config = dict(
    num_hidden_layers=9,
    n_experts=32,
    d_shared_expert=0,
    router_score='softmax',
    lr_router=0.00317,
    norm='rmsnorm',
    norm_eps=1e-06,
    optimizer='adamw',
)
Below are experts of layer 6 (counted from 0) of a mixture-of-experts language model. Rows are named router (the router's row for the expert), up (a neuron's input weights, with its number), down (a neuron's output weights, with its number) and show model dimensions 0-223. Each number is 50 + 15 x the weight over its row's rms, rounded and kept within 0 to 99.
Before each expert's rows: a language model's description of what the expert responds to. This comes from a sample of Wikipedia text that the model never trained on.

# expert 12
What it handles: Slavic name pieces
router:36 33 16 29 40 43 34 18 69 54 42 36 38 60 52 70 78 45 46 46 71 44 65 70 55 48 50 67 63 54 38 45 79 43 53 57 60 49 48 42 67 26 39 24 50 69 64 24 48 42 44 59 32 43 38 54 39 33 43 60 76 60 64 47 16 49 66 35 38 33 51 89 10 41 45 57 45 25 33 54 59 71 62 31 35 24 75 47 39 45 42 61 77 61 54 45 59 38 76 75 61 36 52 65 57 58 57 52 33 66 38 23 36 40 71 32 49 52 53 36 60 67 25 60 67 29 61 45 44 32 37 72 27 49 51 40 60 40 66 82 60 38 53 28 33 37 36 60 68 37 49 51 51 32 50 21 74 56 58 55 45 52 67 36 48 48 66 71 48 67 51 32 46 45 54 49 59 49 76 34 54 44 29 55 61 24 51 36 64 42 51 12 16 62 50 25 47 62 44 41 18 52 26 44 67 29 42 60 36 36 44 31 54 39 53 73 44 52 60 49 40 59 48 62
up0:54 47 71 53 49 82 43 60 33 55 54 49 42 52 51 39 54 44 68 34 35 68 41 67 62 63 67 50 42 43 44 53 48 46 64 60 42 49 46 69 58 43 29 55 22 55 49 44 68 22 58 51 45 60 32 25 27 43 33 37 50 53 52 47 50 73 46 56 40 74 20 65 30 85 39 17 55 18 28 38 42 28 41 53 49 44 65 59 25 54 70 28 66 57 61 44 43 43 72 57 42 59 27 26 34 45 56 43 63 36 37 47 43 28 58 62 31 47 33 35 40 56 75 27 55 63 71 65 56 55 59 53 66 44 60 41 62 78 42 63 61 78 34 64 67 42 20 60 64 50 29 67 55 38 27 56 40 27 24 50 39 39 65 64 14 48 78 46 74 40 71 61 43 48 28 46 49 55 51 70 24 55 35 42 52 58 42 32 70 54 55 64 56 69 33 71 40 28 54 33 66 59 84 54 35 50 59 19 61 44 43 55 25 55 28 34 78 67 27 64 29 52 46 23
down0:94 47 54 68 61 54 41 46 68 47 64 23 50 40 19 51 60 42 46 42 57 66 37 54 46 40 53 71 22 38 63 65 50 56 47 52 51 56 36 60 37 36 60 50 59 68 53 60 50 71 77 40 48 38 65 44 35 42 30 51 75 69 54 40 56 57 14 57 55 73 54 49 56 36 31 46 53 41 73 43 38 73 70 60 32 74 53 48 61 49 36 63 55 45 52 37 41 55 63 61 40 76 17 54 40 30 68 42 60 53 29 29 58 25 46 33 53 63 67 94 35 46 58 36 57 74 59 64 75 39 55 53 31 51 55 69 46 59 68 38 90 24 82 38 46 48 48 48 55 40 77 45 81 69 59 60 35 38 50 39 68 51 80 42 63 48 37 43 67 67 54 57 35 40 67 21 50 31 33 46 61 27 60 44 43 31 23 49 32 58 85 53 40 39 60 53 53 48 41 39 59 69 38 77 84 48 56 69 64 62 47 68 73 53 56 48 76 59 27 62 33 58 46 38
up1:46 59 18 65 80 44 60 67 30 40 46 53 48 72 60 60 37 32 47 15 42 38 65 56 62 34 68 48 64 76 61 44 29 66 68 55 44 33 40 55 50 67 13 67 43 88 74 56 55 55 45 46 83 47 45 28 39 39 62 46 43 53 35 31 34 82 60 57 82 62 47 74 39 24 31 25 71 32 50 32 38 47 29 37 67 74 66 63 54 44 39 37 53 43 33 70 54 55 47 68 23 63 49 43 42 33 59 35 58 30 42 52 48 76 25 74 55 79 34 39 54 68 30 59 49 41 51 47 52 70 53 49 50 40 44 42 18 41 34 52 31 69 42 41 45 60 45 62 50 38 55 34 79 45 46 71 73 52 69 41 61 35 66 56 68 66 58 48 51 28 39 61 29 38 48 67 48 33 67 54 43 70 38 69 37 54 80 68 44 43 53 63 50 46 63 62 75 38 34 45 33 38 43 45 51 29 35 61 46 61 40 45 79 49 51 59 43 61 69 55 39 90 64 40
down1:51 87 46 47 34 43 27 48 29 69 54 48 55 36 46 73 56 99 58 49 62 45 48 62 48 69 51 77 59 52 26 36 56 70 52 42 49 42 60 64 48 68 65 56 90 57 34 32 44 78 53 38 45 61 64 81 61 68 56 72 58 46 49 63 54 59 61 77 63 59 64 65 47 19 65 38 53 51 62 18 42 62 54 53 50 33 59 62 55 45 66 64 47 08 31 43 54 47 65 11 20 80 65 36 59 61 34 52 77 48 31 62 35 25 58 51 47 74 60 43 58 41 27 28 41 87 35 34 38 54 49 48 19 35 71 36 54 48 55 48 33 76 63 37 28 55 73 64 51 60 49 44 47 46 36 38 66 57 49 49 57 75 56 43 28 57 64 41 57 55 60 32 70 51 58 65 35 55 66 64 54 64 19 69 39 54 52 73 38 47 61 53 79 52 49 68 36 31 33 42 46 46 71 51 52 53 46 52 44 32 62 37 65 54 58 54 66 63 53 53 69 41 70 54
up2:61 43 55 27 60 40 45 45 43 40 31 56 45 59 24 27 55 51 42 35 40 40 41 58 56 73 53 54 33 40 69 37 60 29 44 48 29 15 50 63 58 72 34 62 43 59 48 51 83 44 55 53 49 50 33 45 54 42 48 78 82 60 84 59 51 46 51 50 51 51 44 50 49 40 64 25 58 44 47 68 43 75 43 57 41 63 49 52 71 48 31 31 29 34 17 66 40 48 58 56 46 61 54 54 35 62 60 11 82 66 48 32 52 31 79 43 45 74 59 34 21 70 39 57 39 30 56 62 60 56 60 47 15 43 72 94 70 34 49 46 51 56 67 33 37 38 48 56 16 42 71 42 48 50 60 34 49 33 73 23 72 30 36 55 77 57 16 38 47 52 45 47 32 56 77 48 64 41 68 45 67 46 52 49 60 54 55 76 41 22 53 68 60 50 81 45 54 43 62 43 56 34 53 48 45 46 66 57 57 57 24 66 56 61 40 64 19 51 72 19 73 49 66 64
down2:43 70 34 50 44 63 70 61 41 29 13 63 42 51 74 56 59 45 26 77 47 27 65 95 44 48 59 42 49 43 64 72 69 70 56 86 50 50 40 51 61 57 59 60 40 49 35 60 63 46 57 49 57 41 65 44 75 51 74 64 53 66 41 34 48 49 74 48 51 45 64 77 58 37 50 54 57 53 69 28 47 54 50 42 59 64 72 61 59 60 32 55 51 43 44 57 27 72 24 17 60 77 38 42 48 30 67 33 69 25 18 58 60 46 54 59 36 41 43 63 40 38 39 40 44 41 40 61 49 49 59 24 42 42 52 50 46 46 76 49 63 60 57 35 41 42 47 55 40 52 35 32 48 67 14 69 55 68 36 33 51 72 62 67 55 43 57 34 38 47 57 49 62 49 68 28 55 58 57 91 46 33 60 31 48 39 24 21 18 51 52 91 75 54 35 71 46 75 44 43 47 53 49 61 37 41 54 55 37 28 45 53 61 29 70 69 14 38 77 77 41 50 59 36
up3:69 59 59 42 52 45 23 38 67 23 68 80 66 45 75 63 53 44 32 51 14 55 59 35 34 67 35 59 52 13 54 72 59 57 55 19 27 16 30 21 49 66 36 48 58 45 52 40 49 56 50 68 42 26 59 68 37 53 69 34 61 20 62 50 39 26 38 61 44 60 40 70 42 31 18 36 56 58 42 55 25 38 46 48 35 59 48 58 59 30 45 56 36 26 78 22 53 55 46 35 69 50 40 34 32 50 58 49 73 43 48 74 35 40 54 63 67 41 42 74 42 68 50 48 60 53 53 14 79 63 65 74 74 66 48 38 65 54 57 38 58 64 36 38 49 55 34 54 36 46 33 43 54 56 48 66 51 46 46 58 40 83 67 54 56 29 51 49 57 56 48 74 70 53 52 62 72 55 49 32 44 37 43 29 54 47 59 77 36 47 32 61 61 31 36 57 86 67 45 29 67 48 52 79 31 50 21 36 53 59 42 57 14 41 57 68 46 41 41 59 66 30 53 46
down3:64 56 69 47 45 29 47 90 15 43 29 51 48 31 66 34 45 48 76 62 08 54 69 41 67 75 42 68 52 38 56 39 57 75 47 50 58 55 64 39 62 16 41 61 27 46 55 42 46 40 57 38 45 32 28 59 32 32 28 69 56 55 65 50 71 43 49 50 58 39 58 58 65 43 44 63 16 53 48 49 49 36 24 60 65 50 61 52 45 44 27 35 62 58 55 58 62 46 58 38 60 59 40 70 50 63 34 34 40 55 64 54 60 70 61 37 20 48 57 70 19 78 63 56 52 49 55 19 29 32 52 08 50 55 41 36 43 36 67 43 24 35 60 36 60 62 37 64 49 32 59 45 55 52 66 52 66 66 55 51 50 48 52 42 36 59 56 31 46 52 57 61 56 46 64 25 54 54 51 62 50 35 65 31 25 71 86 33 51 50 34 43 77 41 40 52 33 27 70 52 53 66 06 66 63 75 60 66 58 64 89 61 42 40 55 66 51 55 54 33 74 52 56 21

# expert 29
What it handles: Math markup and capitals
router:47 47 57 59 64 17 38 50 21 25 25 57 55 49 63 08 48 73 66 30 43 71 67 58 44 54 27 66 32 45 46 43 39 46 58 32 55 31 48 74 61 61 63 77 56 43 76 60 61 46 55 58 28 21 74 35 40 32 37 34 64 75 56 48 35 50 44 72 35 49 35 73 46 60 47 50 26 72 52 41 64 35 17 53 45 36 60 60 68 52 31 72 51 37 59 66 33 66 32 48 58 48 33 32 39 60 23 67 70 35 21 41 37 46 36 54 47 39 49 72 64 31 61 23 68 47 32 57 72 36 44 44 64 37 29 49 47 25 23 66 43 85 25 76 39 71 49 46 55 27 47 43 51 59 64 54 73 47 63 22 40 48 43 54 53 29 30 65 32 42 48 67 56 60 67 58 73 39 59 61 22 40 47 57 26 70 69 46 61 47 54 66 34 33 36 53 50 92 48 64 60 37 52 53 37 65 48 35 43 52 48 48 57 39 41 34 52 44 70 42 53 55 49 69
up0:48 35 56 34 19 62 55 52 57 57 62 36 44 50 46 53 49 43 43 41 50 59 68 74 35 64 77 68 49 22 39 37 34 57 53 67 60 72 59 31 71 41 31 34 68 74 50 68 50 39 38 42 57 51 26 40 23 60 43 67 70 67 24 53 78 74 42 31 26 52 62 75 60 38 34 34 58 57 37 45 55 42 44 26 32 69 45 50 86 44 80 45 17 24 31 40 40 35 59 79 61 33 47 38 67 42 59 64 21 59 40 35 70 58 74 29 54 49 29 33 46 41 69 31 69 49 64 72 27 45 48 33 72 29 66 75 39 41 72 45 65 61 33 57 45 59 68 55 49 55 47 48 38 56 66 81 78 33 38 63 72 30 43 50 82 73 65 61 52 49 53 41 26 49 82 60 53 65 29 39 34 47 49 72 41 36 45 50 39 47 56 58 58 80 73 31 60 70 53 56 48 35 46 57 58 44 64 48 35 69 76 52 50 43 41 38 49 53 61 47 66 59 45 57
down0:41 58 51 53 59 59 59 43 44 44 73 60 33 52 46 57 50 71 58 54 32 63 85 40 56 46 48 40 50 41 60 32 24 59 43 68 37 52 59 66 54 27 36 45 36 66 65 89 57 30 68 57 59 53 28 54 44 46 38 55 30 62 80 20 36 43 71 55 41 58 57 22 39 47 62 44 35 67 58 44 48 41 42 34 46 57 45 57 32 71 70 42 20 53 50 51 57 46 29 84 75 66 56 51 40 38 67 45 45 28 38 69 42 24 44 11 54 10 70 45 44 41 34 43 44 56 80 63 53 63 58 54 56 47 52 66 48 52 43 50 38 58 79 30 64 47 40 40 40 57 82 66 45 28 38 45 74 47 37 58 81 43 72 79 69 62 58 61 52 77 44 52 73 31 49 51 14 42 61 56 51 57 41 36 66 64 67 96 31 55 33 55 45 67 55 55 61 46 56 75 64 55 70 42 61 54 84 58 43 54 61 56 42 69 47 51 25 64 63 67 49 62 69 77
up1:38 49 48 28 53 35 61 43 65 50 43 73 67 25 88 26 63 53 56 54 58 64 52 59 38 72 47 42 54 64 39 79 39 82 49 74 49 52 24 52 38 41 45 57 55 36 45 49 53 36 25 32 48 47 35 27 36 37 48 33 53 68 06 62 72 61 43 32 63 68 46 55 42 13 38 58 68 50 38 41 57 70 30 44 57 56 61 35 62 65 19 41 34 51 57 41 18 47 70 51 28 37 69 56 32 47 57 76 76 41 53 61 48 66 35 43 54 41 49 31 56 54 67 48 50 55 53 66 50 38 43 47 59 48 69 73 30 53 51 41 50 52 34 56 44 67 35 58 49 89 72 70 37 46 29 70 71 42 37 51 45 19 63 75 50 59 66 09 39 23 61 63 59 62 45 56 68 31 66 26 69 27 50 37 22 57 44 61 36 28 51 25 39 39 69 51 38 70 28 55 55 32 44 79 62 38 38 72 46 71 43 44 62 59 60 53 43 47 45 70 44 42 42 46
down1:57 34 70 29 46 34 43 41 52 74 47 47 70 60 64 48 60 38 91 49 59 53 51 44 42 55 59 68 40 39 62 47 56 69 43 49 34 66 73 89 49 69 35 28 54 77 40 39 80 62 38 76 53 59 25 49 62 56 28 43 66 35 57 49 67 49 29 59 46 45 37 53 52 40 41 51 65 67 61 61 59 57 23 54 42 61 58 16 40 63 36 46 67 53 49 64 43 69 52 49 66 37 70 69 57 62 51 59 32 22 45 51 16 44 45 33 70 45 68 56 55 67 34 31 51 62 51 45 25 33 57 52 67 68 51 32 38 41 55 54 67 51 41 58 40 49 60 49 13 45 99 69 58 66 58 58 25 51 21 50 65 78 49 55 26 66 73 45 73 30 32 36 46 65 47 38 60 71 56 57 50 51 64 37 42 50 06 56 50 49 49 29 29 28 37 72 45 39 56 64 57 54 25 76 64 54 66 54 53 71 44 57 32 46 36 58 49 40 67 40 54 39 32 55
up2:41 40 45 48 57 46 81 54 63 38 38 30 45 35 21 44 42 73 43 49 61 58 66 83 70 66 48 85 22 41 43 74 38 53 49 41 48 73 59 67 34 27 52 65 64 50 30 55 67 22 71 63 44 78 50 24 72 71 45 41 52 44 24 31 44 49 55 68 38 81 28 45 44 59 40 41 41 34 50 28 63 69 41 60 36 34 32 72 73 39 38 61 63 39 71 62 71 58 23 64 63 44 35 59 26 27 72 40 66 42 44 42 26 51 58 42 55 45 53 68 55 35 35 76 59 45 28 75 38 34 50 61 71 57 58 54 39 55 47 31 40 57 35 38 80 54 42 11 46 27 45 76 42 69 43 74 52 44 32 53 36 51 65 74 66 34 42 36 65 41 73 69 63 40 71 56 60 58 57 72 21 27 38 36 44 64 50 64 38 65 38 52 55 67 58 40 27 57 47 47 31 41 40 70 45 54 70 49 46 67 45 45 60 76 59 33 50 63 74 46 55 43 58 45
down2:55 55 48 61 36 70 42 27 22 57 67 54 41 75 39 54 52 00 62 42 28 34 47 33 48 40 66 56 62 80 60 36 60 45 37 63 36 49 40 37 62 58 57 43 44 43 53 52 41 61 33 27 74 60 44 58 39 37 72 46 34 60 45 53 57 53 47 08 50 32 55 73 64 23 81 44 52 40 49 67 40 46 50 46 59 65 61 53 26 44 64 40 29 68 25 38 60 55 74 45 46 61 73 60 52 60 42 70 40 46 40 40 90 68 62 64 48 62 63 45 33 56 41 37 45 57 61 40 53 66 37 59 38 55 53 67 60 66 70 84 27 28 63 55 30 46 50 62 72 64 68 42 56 34 43 32 37 75 49 57 67 42 54 39 37 86 53 68 41 58 30 30 53 38 41 39 46 64 34 34 76 69 69 63 67 28 36 53 58 38 52 42 37 47 34 44 45 62 57 43 68 41 67 53 58 40 40 55 63 50 56 53 45 37 64 57 61 31 47 45 36 51 35 44
up3:35 64 39 50 42 68 63 54 78 39 48 49 51 53 41 53 30 45 56 65 72 26 36 54 79 43 45 42 55 63 35 31 53 49 53 60 67 83 43 43 32 42 75 49 44 60 50 59 53 46 37 73 39 57 44 10 70 59 51 50 52 46 57 26 55 54 41 85 33 71 37 46 59 47 37 59 36 53 33 45 31 54 62 31 55 55 01 58 20 77 57 47 46 46 46 61 21 45 56 44 59 48 67 24 48 50 50 13 67 63 50 64 41 57 42 60 54 44 35 68 55 38 99 82 45 50 54 63 39 52 59 39 23 78 41 82 62 57 54 51 56 60 04 59 47 54 45 46 57 42 41 36 60 69 60 29 71 60 35 20 54 34 42 24 05 47 33 59 64 46 51 67 48 51 47 55 54 31 62 63 50 48 50 64 43 45 67 60 48 53 47 79 66 59 44 55 28 57 48 57 49 52 43 45 47 48 39 70 34 38 46 86 39 56 64 58 63 41 72 83 56 49 56 30
down3:27 41 57 31 58 45 20 71 44 41 40 38 71 65 68 23 50 35 48 81 40 28 48 46 51 29 70 56 55 43 43 50 27 38 57 25 74 28 33 49 53 73 47 26 54 56 57 30 45 54 46 58 55 50 40 57 44 41 43 68 47 68 66 44 55 38 58 76 65 65 56 34 40 23 54 65 72 46 50 21 87 48 39 67 43 53 67 43 52 64 40 45 46 44 74 50 38 36 76 82 52 55 53 54 30 72 51 18 50 36 76 36 49 61 57 07 61 54 58 56 35 81 62 44 79 25 34 47 58 39 53 30 35 31 54 53 21 13 54 57 33 53 40 70 41 52 38 44 68 36 80 65 59 44 53 30 40 46 46 56 21 82 42 60 69 41 41 45 51 31 33 42 56 66 53 51 69 47 27 46 41 32 64 61 35 52 53 39 72 41 46 38 47 59 76 53 23 58 23 33 62 56 61 54 55 56 72 56 30 39 75 48 60 60 41 41 63 65 47 46 25 49 75 58

# expert 17
What it handles: South/East Asian name pieces
router:35 36 31 40 44 50 32 53 69 39 40 43 52 51 82 75 54 47 50 47 53 29 62 54 54 48 57 53 47 69 29 51 52 44 27 42 54 60 37 64 49 40 40 56 35 61 81 21 46 58 33 60 47 41 68 53 65 48 73 33 67 48 43 48 34 54 51 47 67 42 37 11 47 45 51 30 33 66 56 37 34 68 45 48 63 19 63 36 36 69 59 52 61 42 72 52 71 55 49 54 55 67 13 57 62 52 35 40 39 46 40 51 32 53 71 42 45 39 30 56 58 45 33 70 48 43 41 48 41 47 38 52 54 69 31 57 46 63 50 69 42 41 64 45 00 57 57 49 35 53 46 42 36 13 67 49 75 55 60 63 51 83 41 55 74 35 54 58 52 73 87 43 48 62 79 46 83 71 57 25 44 57 39 51 43 75 39 30 64 54 42 20 33 25 38 26 45 74 62 43 31 75 25 47 49 53 35 55 53 19 58 55 59 30 76 88 58 42 64 50 43 17 56 66
up67:46 55 52 34 59 41 37 12 59 56 45 47 40 48 09 27 69 44 36 45 37 50 42 29 54 62 49 49 60 70 65 73 84 52 52 62 41 46 74 08 50 29 36 52 65 44 49 54 49 46 55 39 51 41 50 48 32 74 54 82 70 68 65 52 68 37 42 70 43 55 60 72 50 45 68 33 55 48 38 41 33 70 53 49 24 37 41 60 62 20 29 36 49 56 38 40 73 67 60 44 47 64 53 59 40 18 54 42 43 77 41 68 51 41 32 53 58 99 45 52 21 50 34 79 77 41 58 42 40 51 49 61 26 43 49 46 80 50 63 63 56 41 56 53 48 58 47 61 72 70 62 17 48 54 44 66 25 61 51 28 48 30 52 44 77 36 24 48 30 69 22 24 64 55 73 63 42 52 48 33 45 71 43 61 57 31 56 70 62 35 36 52 53 41 68 31 35 55 23 48 53 46 48 68 77 32 47 71 42 73 48 48 53 59 59 43 42 27 49 39 20 55 49 55
down67:72 44 53 48 44 56 62 41 50 59 52 38 35 59 26 50 62 33 76 46 46 22 45 63 39 52 85 48 69 65 40 52 56 54 54 56 60 57 74 70 29 25 68 34 35 63 13 33 55 69 50 41 37 43 49 31 55 61 59 79 51 50 43 78 29 78 29 48 69 33 79 96 58 61 78 55 63 68 33 44 57 60 39 67 53 34 32 48 62 41 41 28 52 54 58 27 57 31 45 53 82 24 64 51 25 65 41 64 61 44 32 40 28 59 40 53 60 59 61 64 21 31 50 17 46 57 32 19 61 67 44 64 48 56 42 48 56 52 41 56 64 40 43 54 26 66 60 38 29 74 48 57 51 31 46 52 47 09 44 37 45 26 61 55 62 40 37 57 64 37 36 51 58 53 69 38 88 71 67 56 43 26 43 65 42 57 55 74 55 54 33 52 61 43 65 45 43 65 66 73 35 55 54 56 47 49 66 76 60 47 21 51 49 60 57 57 54 61 48 58 33 24 63 72
up68:66 47 75 27 40 54 57 42 54 84 53 28 27 51 59 60 36 55 44 32 63 47 53 37 46 45 71 39 16 49 45 55 55 52 56 62 12 45 46 54 21 40 44 23 61 46 50 38 42 43 51 32 26 52 59 28 51 63 62 36 60 39 39 37 46 64 72 52 64 40 47 45 41 29 53 44 22 53 42 41 51 56 48 68 38 51 34 56 68 75 27 24 36 39 66 50 35 26 42 25 78 53 77 57 77 55 33 59 50 48 64 44 66 69 48 40 39 64 47 66 46 55 41 30 37 35 44 57 54 47 27 39 53 43 46 57 44 38 57 60 54 60 30 67 55 59 15 48 60 50 43 46 90 56 74 43 60 52 50 52 40 42 70 61 61 41 51 50 85 52 57 61 21 45 30 99 40 57 52 76 24 21 39 62 20 70 35 46 32 61 45 55 43 53 40 80 41 79 53 68 25 53 41 70 54 57 29 42 66 26 53 56 31 36 36 47 83 39 50 34 49 48 41 72
down68:60 63 52 26 37 81 17 33 44 48 38 58 65 66 75 55 54 23 48 61 50 58 21 59 36 60 40 56 31 48 44 60 66 51 77 77 47 60 63 50 22 50 41 63 46 45 80 31 52 31 59 48 57 50 71 81 60 51 48 70 49 26 53 69 73 69 73 57 58 34 58 54 87 64 56 50 34 47 54 56 59 51 44 54 50 34 92 35 43 72 47 63 35 62 58 27 46 80 56 50 49 52 51 30 69 52 49 52 18 43 37 35 71 30 67 58 56 26 38 29 46 42 22 34 63 46 58 45 70 56 33 72 51 71 28 29 33 55 43 57 65 67 50 62 44 39 47 46 31 37 55 69 47 60 56 57 43 51 42 33 60 54 74 23 66 51 41 50 50 40 68 36 32 54 23 62 33 32 34 77 38 36 09 31 42 41 54 55 69 67 55 54 39 28 54 41 50 47 44 50 62 54 62 27 72 54 63 50 59 34 48 26 63 71 46 66 58 13 61 78 43 57 36 49
up69:71 44 29 64 51 51 56 42 69 57 37 32 37 40 50 38 41 53 63 79 57 49 51 54 56 47 57 53 58 64 65 59 47 41 58 45 53 58 50 50 36 30 69 80 36 46 51 40 51 43 47 41 38 64 69 19 46 38 51 57 22 77 49 50 82 57 89 25 55 53 26 30 69 57 97 51 47 58 74 69 57 45 38 48 57 65 45 39 76 71 18 41 50 70 41 61 49 53 66 50 32 54 63 38 28 61 80 55 47 39 51 31 67 56 54 27 79 12 38 47 55 27 33 24 44 80 71 52 35 47 33 56 33 34 61 47 48 45 54 18 47 33 52 14 59 82 51 22 52 58 46 55 66 39 50 54 00 56 46 54 29 45 44 37 40 44 34 40 47 63 69 43 45 69 68 49 42 68 47 36 46 39 58 73 38 56 72 68 28 56 55 35 71 48 42 60 38 43 48 52 53 42 50 49 46 61 44 71 73 49 41 44 70 50 55 34 83 61 67 48 23 44 55 54
down69:43 63 61 37 45 56 49 82 45 45 65 59 41 29 72 59 52 00 86 36 53 54 70 15 46 59 46 45 55 45 61 35 36 60 44 54 44 51 37 41 61 44 75 55 67 39 46 62 09 52 38 35 25 39 36 33 64 43 56 33 52 44 24 33 37 66 40 58 45 61 62 66 49 67 54 56 29 33 35 52 39 54 37 32 48 88 52 48 73 53 45 28 48 35 41 52 17 51 70 48 44 46 35 46 47 48 49 72 53 66 72 33 49 52 51 40 57 58 48 65 71 60 54 47 38 44 46 60 40 66 43 46 47 20 43 33 58 26 37 62 37 44 39 58 68 76 48 46 74 69 37 69 55 67 44 45 14 74 41 57 53 50 43 56 61 31 75 62 32 39 21 47 39 54 60 85 45 11 27 52 45 63 61 45 65 50 66 37 49 24 49 47 42 53 24 47 54 61 66 32 36 29 40 30 53 39 54 36 77 69 40 61 48 65 68 38 59 27 68 70 63 60 39 43
up70:52 51 50 23 47 48 38 33 42 37 87 57 68 50 45 22 48 68 39 34 45 53 50 39 63 44 22 63 81 55 48 61 55 90 48 64 68 65 45 73 28 57 57 69 61 86 50 59 58 39 66 13 42 30 41 51 56 53 34 78 62 31 62 66 50 51 63 34 41 43 37 47 61 23 66 45 37 22 34 45 60 43 68 58 55 50 41 54 43 31 66 53 52 60 56 56 56 88 60 75 65 20 31 78 60 30 67 69 75 60 27 38 36 49 50 54 45 38 52 47 16 75 13 48 36 54 46 36 49 68 53 58 43 60 62 45 72 58 34 57 39 52 70 65 44 36 57 42 16 35 07 76 40 57 59 41 45 45 46 56 31 63 41 30 43 38 44 53 52 42 52 37 61 65 59 45 35 60 24 34 58 32 50 58 44 36 60 64 75 27 65 46 50 42 59 52 38 60 20 28 50 44 49 66 39 59 39 35 47 64 55 42 38 43 44 26 32 49 64 32 37 59 67 35
down70:57 63 51 21 37 51 31 37 35 60 30 39 12 49 53 28 48 72 39 76 79 65 51 49 50 58 12 54 48 23 65 16 45 48 53 48 45 19 51 39 49 47 73 50 29 38 55 73 36 52 54 15 65 26 58 72 30 42 59 34 29 14 36 53 43 15 31 50 61 39 48 64 67 66 54 67 44 35 77 35 37 41 54 45 25 42 18 53 66 56 19 15 44 42 61 40 53 44 33 39 48 24 69 57 55 62 50 52 58 66 06 33 53 48 33 53 48 38 62 48 62 74 38 52 60 41 43 47 59 50 55 36 47 49 19 46 34 31 48 55 34 59 32 51 38 55 59 47 66 73 51 51 23 70 50 55 43 33 63 41 52 51 51 45 30 35 64 56 65 44 57 57 56 55 51 43 69 50 56 51 52 27 41 69 34 47 33 36 62 26 42 59 58 68 41 42 52 56 87 72 33 41 51 68 25 64 57 42 36 82 42 48 40 33 33 30 40 61 49 54 42 56 35 48